Below are experts of layer 8 (counted from 0) of a mixture-of-experts language model. Rows are named down (a neuron's output weights, with its number) and show model dimensions 0-255. Each number is 200 + 40 x the weight over its row's rms, rounded and kept within 0 to 999.
Before each expert's rows: a language model's description of what the expert responds to. This comes from a sample of Wikipedia text that the model never trained on.

# expert 17
What it handles: Opening word pieces of Latin genus and species names in biological lists, e.g. Miliusa, Homalostylops, Entactinia; plus some table cells.
down0,169,173,245,266,218,242,215,283,177,195,212,187,124,160,211,217,250,232,272,209,181,259,246,206,201,242,291,193,182,249,163,213,145,285,236,183,224,167,177,121,182,221,136,237,243,235,227,191,205,222,207,208,156,204,110,270,245,180,288,277,160,177,169,221,207,275,134,172,198,209,169,226,110,161,254,171,172,173,161,197,146,186,207,190,196,209,197,229,224,199,166,185,250,172,132,132,161,214,201,240,200,203,172,253,234,227,151,243,190,213,252,162,222,169,191,171,164,148,186,202,192,235,170,184,271,239,146,156,215,121,197,232,273,158,204,224,229,207,228,175,124,192,235,217,155,215,202,185,169,170,214,238,233,170,240,151,223,187,214,123,128,264,217,183,178,275,112,218,231,171,160,234,226,191,183,168,172,194,154,175,223,233,243,228,213,265,166,230,154,161,258,193,227,149,185,262,123,121,170,267,201,257,176,185,190,212,218,231,191,246,235,146,142,249,197,256,165,188,246,222,269,185,145,233,235,151,269,153,226,143,176,224,188,112,240,215,194,217,167,257,238,201,216,149,195,187,181,214,199,246,197,236,167,204,264,268

# expert 7
What it handles: The infinitive marker to, modal verbs and linking prepositions that open a verb phrase, e.g. in order to, would, could, without, critical of.
down0,226,179,254,218,253,228,306,179,219,202,148,205,236,261,195,261,163,209,148,193,134,111,253,164,221,202,183,155,236,124,182,183,147,172,191,244,207,269,254,202,225,176,177,241,130,242,160,252,228,157,212,237,203,185,264,166,172,228,186,160,180,220,220,242,206,163,169,130,274,256,206,234,221,195,194,231,151,248,160,170,241,180,200,261,170,218,313,196,186,189,167,135,221,103,194,194,174,203,195,191,199,317,163,212,153,208,258,275,215,282,158,146,267,189,213,261,279,183,166,225,160,178,209,152,187,191,123,162,256,208,236,200,219,239,176,159,95,129,199,261,219,153,213,223,239,212,215,119,167,192,198,151,160,247,195,241,181,182,171,271,176,224,139,229,183,181,198,240,263,185,237,174,214,198,178,189,185,220,154,193,161,211,182,199,147,272,176,149,140,118,195,274,156,165,246,166,215,177,155,252,207,201,257,161,222,170,245,215,189,159,233,231,203,214,186,248,264,204,227,197,241,200,224,220,247,218,239,236,229,213,230,186,150,160,168,177,175,197,186,169,212,199,165,182,152,257,262,260,156,246,204,254,212,198,183,171

# expert 18
What it handles: Bullet dashes in infobox and filmography lists, section heading markers, and time words such as late, early, mid.
down0,160,196,168,212,208,134,190,193,167,205,270,273,221,203,150,206,245,235,258,176,244,241,220,204,187,182,118,198,247,126,156,257,169,200,209,220,222,151,152,192,188,180,230,192,239,205,204,196,257,142,184,216,260,234,188,136,202,267,209,205,142,207,203,199,207,187,173,226,256,218,249,157,132,240,127,203,225,185,150,215,250,179,214,231,273,231,255,291,140,170,245,204,176,44,167,129,194,158,193,233,221,203,264,222,225,210,196,177,283,224,127,117,208,212,218,140,213,188,189,206,224,250,238,171,258,222,243,155,232,208,166,198,252,216,185,223,149,195,185,206,154,209,299,196,244,226,166,228,218,133,205,167,176,176,267,237,208,188,215,239,126,150,156,190,218,244,166,199,198,260,180,177,278,178,151,217,115,259,213,219,242,198,222,209,222,159,145,168,169,223,195,161,211,182,250,183,273,219,241,164,166,253,154,239,272,189,123,164,211,181,226,175,252,166,215,230,146,190,187,140,195,219,227,225,177,165,194,222,206,185,110,251,239,170,129,186,228,225,166,187,207,163,272,207,193,191,217,161,183,189,243,97,114,235,220,200

# expert 12
What it handles: Degree, minute and second signs in coordinates, and first names after country codes in tennis or list entries, such as ″, °, Jo(zef).
down0,227,266,173,177,202,147,216,210,138,200,156,116,202,198,156,214,199,229,184,233,157,161,228,282,237,122,229,200,157,288,181,209,201,217,159,214,206,217,222,181,204,195,228,258,238,154,169,192,181,263,196,265,263,229,139,218,200,155,251,122,144,207,172,217,249,266,188,169,224,236,162,219,205,230,183,209,220,205,229,218,199,209,202,185,150,175,193,172,205,204,195,173,183,201,210,202,186,257,96,231,120,139,178,184,148,214,172,187,227,177,205,185,206,211,263,263,221,203,187,140,171,184,214,207,215,177,208,124,208,251,247,206,199,203,274,213,174,169,236,197,241,252,105,231,188,287,191,180,205,212,197,246,142,145,163,156,251,246,175,191,285,182,138,192,226,201,140,247,203,251,203,184,210,248,242,206,289,154,176,295,228,134,252,180,241,204,184,245,207,133,257,137,276,177,203,173,164,167,222,175,264,175,186,212,242,176,204,217,167,114,210,190,262,263,238,180,253,193,220,155,180,226,185,137,129,228,162,100,140,140,236,227,236,171,190,246,273,224,191,243,169,237,241,187,226,198,158,241,178,216,186,108,98,233,227,212

# expert 10
What it handles: Blank cells, line breaks, numbers and dashes inside statistics tables, especially football and election totals, such as 58, —, MF, GK.
down0,162,200,152,188,282,192,222,249,239,112,267,266,176,230,168,140,242,171,175,196,216,236,116,194,160,139,123,182,223,178,216,218,216,222,257,87,215,194,155,224,206,243,190,129,229,156,232,260,164,239,195,185,171,263,206,237,244,219,212,158,264,169,127,187,234,262,214,207,259,196,266,152,129,189,197,221,183,154,207,141,213,189,253,134,205,155,221,191,191,111,158,197,182,190,146,198,230,180,202,179,201,170,194,213,244,160,220,202,130,223,226,171,111,181,195,236,270,237,252,222,216,216,223,234,200,179,239,186,169,253,132,219,211,184,195,186,149,183,256,202,243,298,192,202,199,184,231,189,182,174,172,267,185,135,235,154,208,223,239,240,201,172,163,216,255,137,153,202,244,207,168,225,175,235,228,177,246,187,224,190,149,160,194,212,189,193,235,279,178,212,250,234,195,268,232,213,129,263,220,134,215,186,233,131,168,269,243,189,193,250,151,203,136,148,238,222,229,232,204,169,247,214,189,167,156,188,181,212,229,276,170,176,272,188,164,220,154,171,90,245,250,212,144,156,150,192,234,138,272,224,149,258,197,225,190,163

# expert 23
What it handles: Commas, sentence-ending periods and subordinating conjunctions at clause boundaries, e.g. because, when, although, that, and announced after a subject.
down0,76,192,232,270,183,242,186,153,172,242,222,235,142,184,173,261,194,231,274,292,181,184,217,170,213,276,246,240,181,176,243,183,198,259,201,217,180,270,83,216,191,163,183,161,236,156,151,231,252,248,172,207,226,153,313,184,215,256,204,162,218,165,227,151,284,172,122,240,223,168,204,217,181,197,184,249,202,206,168,173,216,211,224,161,203,165,215,255,145,209,197,277,238,229,201,157,241,229,218,137,239,165,293,223,219,170,271,252,222,260,156,234,229,152,195,127,220,208,176,160,131,270,101,215,195,267,193,231,239,164,199,237,216,187,194,243,223,197,302,118,198,161,248,226,184,213,235,263,188,239,181,257,254,229,183,278,159,250,172,256,160,154,148,190,171,237,194,169,168,200,207,155,151,255,167,201,153,179,241,115,288,205,218,175,200,164,178,244,146,176,239,206,238,238,172,190,232,256,190,244,164,203,189,158,177,209,200,158,221,187,215,229,208,218,183,186,218,251,218,236,231,221,175,149,213,201,212,213,177,195,164,176,177,207,204,96,193,208,188,241,187,196,174,202,223,147,264,229,204,210,206,184,235,248,158,188

# expert 9
What it handles: Closing marks that end a line: heading == and ===, table-final pipes, row separators, and sentence-final periods before a line break.
down0,209,198,213,187,180,229,198,168,314,142,157,156,169,208,163,221,242,194,218,169,181,170,170,226,223,229,233,254,215,199,228,187,186,286,226,257,205,174,202,184,124,226,161,209,245,237,228,259,179,192,164,279,191,160,224,121,242,247,157,200,183,175,173,199,202,177,288,252,193,180,237,203,180,219,265,185,208,202,89,222,180,252,179,177,136,214,323,186,216,247,203,176,239,167,220,187,224,206,274,94,205,204,215,207,267,237,226,291,153,247,162,213,142,237,211,211,181,215,214,268,134,135,231,224,206,258,150,183,200,241,245,163,216,147,167,168,206,134,209,179,165,162,185,169,197,242,255,141,180,200,177,259,245,212,186,223,177,255,182,171,234,209,216,226,154,149,179,201,153,202,215,162,230,182,178,219,200,171,154,205,179,115,193,204,208,183,240,201,286,241,108,110,189,216,215,274,186,178,214,198,225,125,205,258,179,143,224,208,242,244,193,229,186,281,193,152,192,200,171,200,257,219,147,147,158,263,111,219,137,208,209,195,196,195,183,260,205,235,145,156,203,257,199,179,263,259,221,269,171,132,242,201,262,171,189,162

# expert 16
What it handles: Prepositions of place and time opening a phrase, such as in, at, on, during, near, often after located or played.
down0,202,213,202,169,216,170,278,132,228,234,240,216,198,235,237,133,233,195,218,204,120,211,153,234,238,120,176,215,173,204,231,213,176,203,256,216,244,247,182,217,193,299,188,185,197,186,184,155,265,224,111,248,115,165,203,216,193,240,197,145,220,217,191,228,181,195,217,170,201,273,224,227,186,169,168,173,168,205,210,173,216,196,168,182,209,165,123,222,185,191,189,196,171,76,214,248,173,88,156,260,216,226,129,204,197,184,195,218,145,270,228,153,237,216,174,129,150,90,200,205,192,206,206,194,175,228,176,176,211,245,144,287,188,216,252,285,195,184,187,210,287,156,152,169,119,218,222,244,183,205,240,188,133,198,182,260,262,223,221,139,230,272,229,241,191,221,183,141,220,225,230,193,245,263,101,190,201,221,245,192,249,182,225,173,210,228,187,179,279,195,206,237,276,244,194,138,296,182,203,209,198,216,192,214,212,201,156,213,221,171,84,192,150,176,222,251,205,158,192,168,215,156,269,226,149,252,212,235,195,193,157,236,152,207,219,154,267,135,252,230,240,181,235,197,231,218,200,171,151,236,224,184,181,194,186,128

# expert 5
What it handles: Hyphens, parentheses and role modifiers before a person's description or a note, e.g. younger, fellow, vice, former, (captain), great-grandson.
down0,209,321,174,205,266,183,203,192,203,156,181,102,181,163,175,192,184,190,169,187,153,185,303,265,204,244,124,224,191,164,252,141,226,245,156,153,224,264,216,155,199,201,224,175,251,251,208,195,184,167,251,185,175,168,167,239,242,193,143,182,213,225,172,187,240,201,224,292,182,199,196,197,192,187,206,158,246,234,223,189,201,116,186,200,204,183,178,221,226,253,169,145,216,204,201,249,199,170,198,101,195,244,231,160,185,205,192,236,149,189,231,161,174,165,182,166,218,151,252,189,283,226,249,196,213,233,245,174,241,181,199,199,170,212,246,122,181,215,188,212,213,226,178,287,172,239,169,235,147,159,263,121,241,153,202,235,205,185,243,191,242,207,189,298,181,198,214,184,250,196,201,101,212,273,193,189,161,190,206,311,168,242,102,208,252,172,235,204,207,233,137,231,191,243,254,126,238,198,192,197,126,218,170,204,275,196,186,253,149,149,231,140,228,179,215,240,188,214,237,238,198,168,211,248,253,215,168,271,250,179,207,262,259,166,206,317,222,160,206,176,213,186,114,158,213,255,186,224,261,149,180,203,204,212,264,230

# expert 6
What it handles: First capital letter or short onset of names and titles, often after quotes, such as D(rowning), W(ent), St, Mc.
down0,162,170,211,156,197,170,228,163,182,236,264,270,186,205,242,163,204,241,255,138,229,143,140,174,121,232,196,205,192,232,222,237,221,231,209,184,148,199,143,173,194,229,114,210,151,170,220,243,192,243,210,228,192,197,241,173,150,221,216,237,238,208,202,245,271,189,181,200,270,162,247,208,217,198,276,190,227,214,183,198,215,214,231,198,196,202,187,265,255,174,246,233,175,199,163,248,112,163,206,130,205,131,200,170,188,246,242,215,225,227,132,111,248,283,185,236,288,218,216,183,188,213,233,216,231,222,228,276,172,273,159,239,203,199,216,223,189,252,201,246,182,159,174,205,197,233,175,159,151,254,195,172,211,183,176,120,225,158,156,263,227,219,204,219,232,209,162,219,142,201,270,250,269,264,262,247,216,121,244,201,174,181,226,181,104,215,279,135,108,175,239,183,191,210,168,203,227,191,194,150,161,236,145,230,126,210,197,198,92,157,238,229,200,225,128,190,149,234,227,266,202,170,181,241,202,272,207,235,214,145,161,184,173,170,204,197,224,158,209,124,192,151,202,260,199,221,229,286,200,207,243,261,238,228,188,305

# expert 1
What it handles: Pipe separators between table cells and semicolons in list rows, often after numbers or blank cells, e.g. | → Route 80, 32.08% |.
down0,322,174,144,272,253,189,241,251,259,241,206,142,238,190,242,193,164,217,244,240,264,247,183,235,282,221,151,226,161,164,195,219,183,151,239,211,171,137,220,270,222,229,197,207,219,147,194,171,187,205,208,163,201,233,145,243,226,160,143,153,228,240,252,194,205,186,179,68,241,177,167,232,203,217,171,201,212,192,154,253,212,147,207,150,217,215,158,241,216,175,169,199,170,208,171,193,224,203,158,225,216,183,252,178,166,178,181,273,236,215,215,224,199,240,241,181,244,193,164,248,212,210,112,247,262,143,237,174,236,102,237,189,176,241,187,202,136,230,235,209,204,208,182,188,188,182,223,210,282,167,198,185,168,190,175,152,164,288,206,201,175,121,276,270,165,154,261,169,176,179,191,255,185,196,129,185,211,193,166,231,195,177,239,181,207,170,275,200,162,218,195,184,247,216,135,212,285,198,215,170,233,220,155,139,130,229,200,218,160,198,177,237,167,221,219,165,147,220,268,219,185,133,270,181,229,165,191,289,129,145,176,153,282,194,203,161,166,189,180,173,238,255,230,169,298,218,152,146,202,190,257,209,130,237,264,175

# expert 2
What it handles: Word endings and punctuation in non-English titles, Latin taxon names and name lists, such as -ensis, -aceae, et, de, initials.
down0,206,225,267,159,181,233,225,251,153,169,203,199,202,291,200,261,207,258,156,257,188,247,236,215,140,217,186,241,182,301,188,140,178,208,150,180,195,211,198,212,185,155,221,197,217,238,142,182,203,203,206,253,194,182,164,245,80,193,199,180,250,177,233,137,339,191,235,319,244,240,209,153,197,275,237,149,267,166,184,186,323,197,151,209,133,187,211,236,201,130,172,215,186,279,125,226,207,234,239,223,216,216,227,240,168,256,161,205,255,214,192,136,276,186,224,201,241,209,171,169,213,172,204,131,271,220,222,219,222,227,205,248,210,169,173,187,169,215,283,170,170,238,109,186,196,158,193,187,169,163,219,202,180,258,165,192,182,157,150,209,174,89,199,181,188,197,164,193,158,205,173,188,124,182,195,190,214,250,204,235,129,269,136,247,266,138,195,220,245,224,255,214,214,186,202,186,148,248,202,158,174,182,271,214,231,189,141,207,168,245,212,219,166,144,232,240,187,170,181,166,225,196,191,161,229,229,218,143,242,205,203,126,208,150,183,226,154,167,196,164,227,161,218,166,238,201,222,213,195,118,156,191,194,207,213,150

# expert 4
What it handles: Final digits of years and dates, places and event words in sports and office tables, such as 201(3), London, Bronze, kg.
down0,215,165,223,203,95,197,208,221,176,241,189,202,132,227,252,228,206,203,177,97,201,204,205,262,254,242,154,201,200,240,181,253,271,234,227,175,168,183,95,162,235,221,219,254,249,230,272,242,189,245,133,284,171,162,200,220,135,230,144,248,267,214,135,109,252,223,165,172,194,234,196,166,156,210,257,185,83,226,206,204,219,214,145,153,206,211,165,180,226,225,224,279,215,172,201,233,194,180,204,236,193,142,151,180,156,189,144,233,242,138,224,183,160,204,260,270,174,242,190,216,237,172,188,186,151,177,190,193,223,241,158,195,160,221,167,233,194,206,285,177,161,148,108,265,231,210,244,188,148,241,258,156,242,226,231,165,272,196,172,174,241,258,168,213,209,181,270,231,158,235,282,192,141,135,201,172,180,167,146,221,182,262,206,236,213,187,219,193,208,167,203,225,158,144,271,164,181,141,187,215,223,180,146,238,250,211,212,248,205,191,191,220,145,178,214,182,171,204,196,183,152,208,172,184,168,164,221,226,215,210,283,180,257,212,186,117,210,146,168,159,182,314,217,269,219,173,207,168,183,215,227,227,193,182,249,133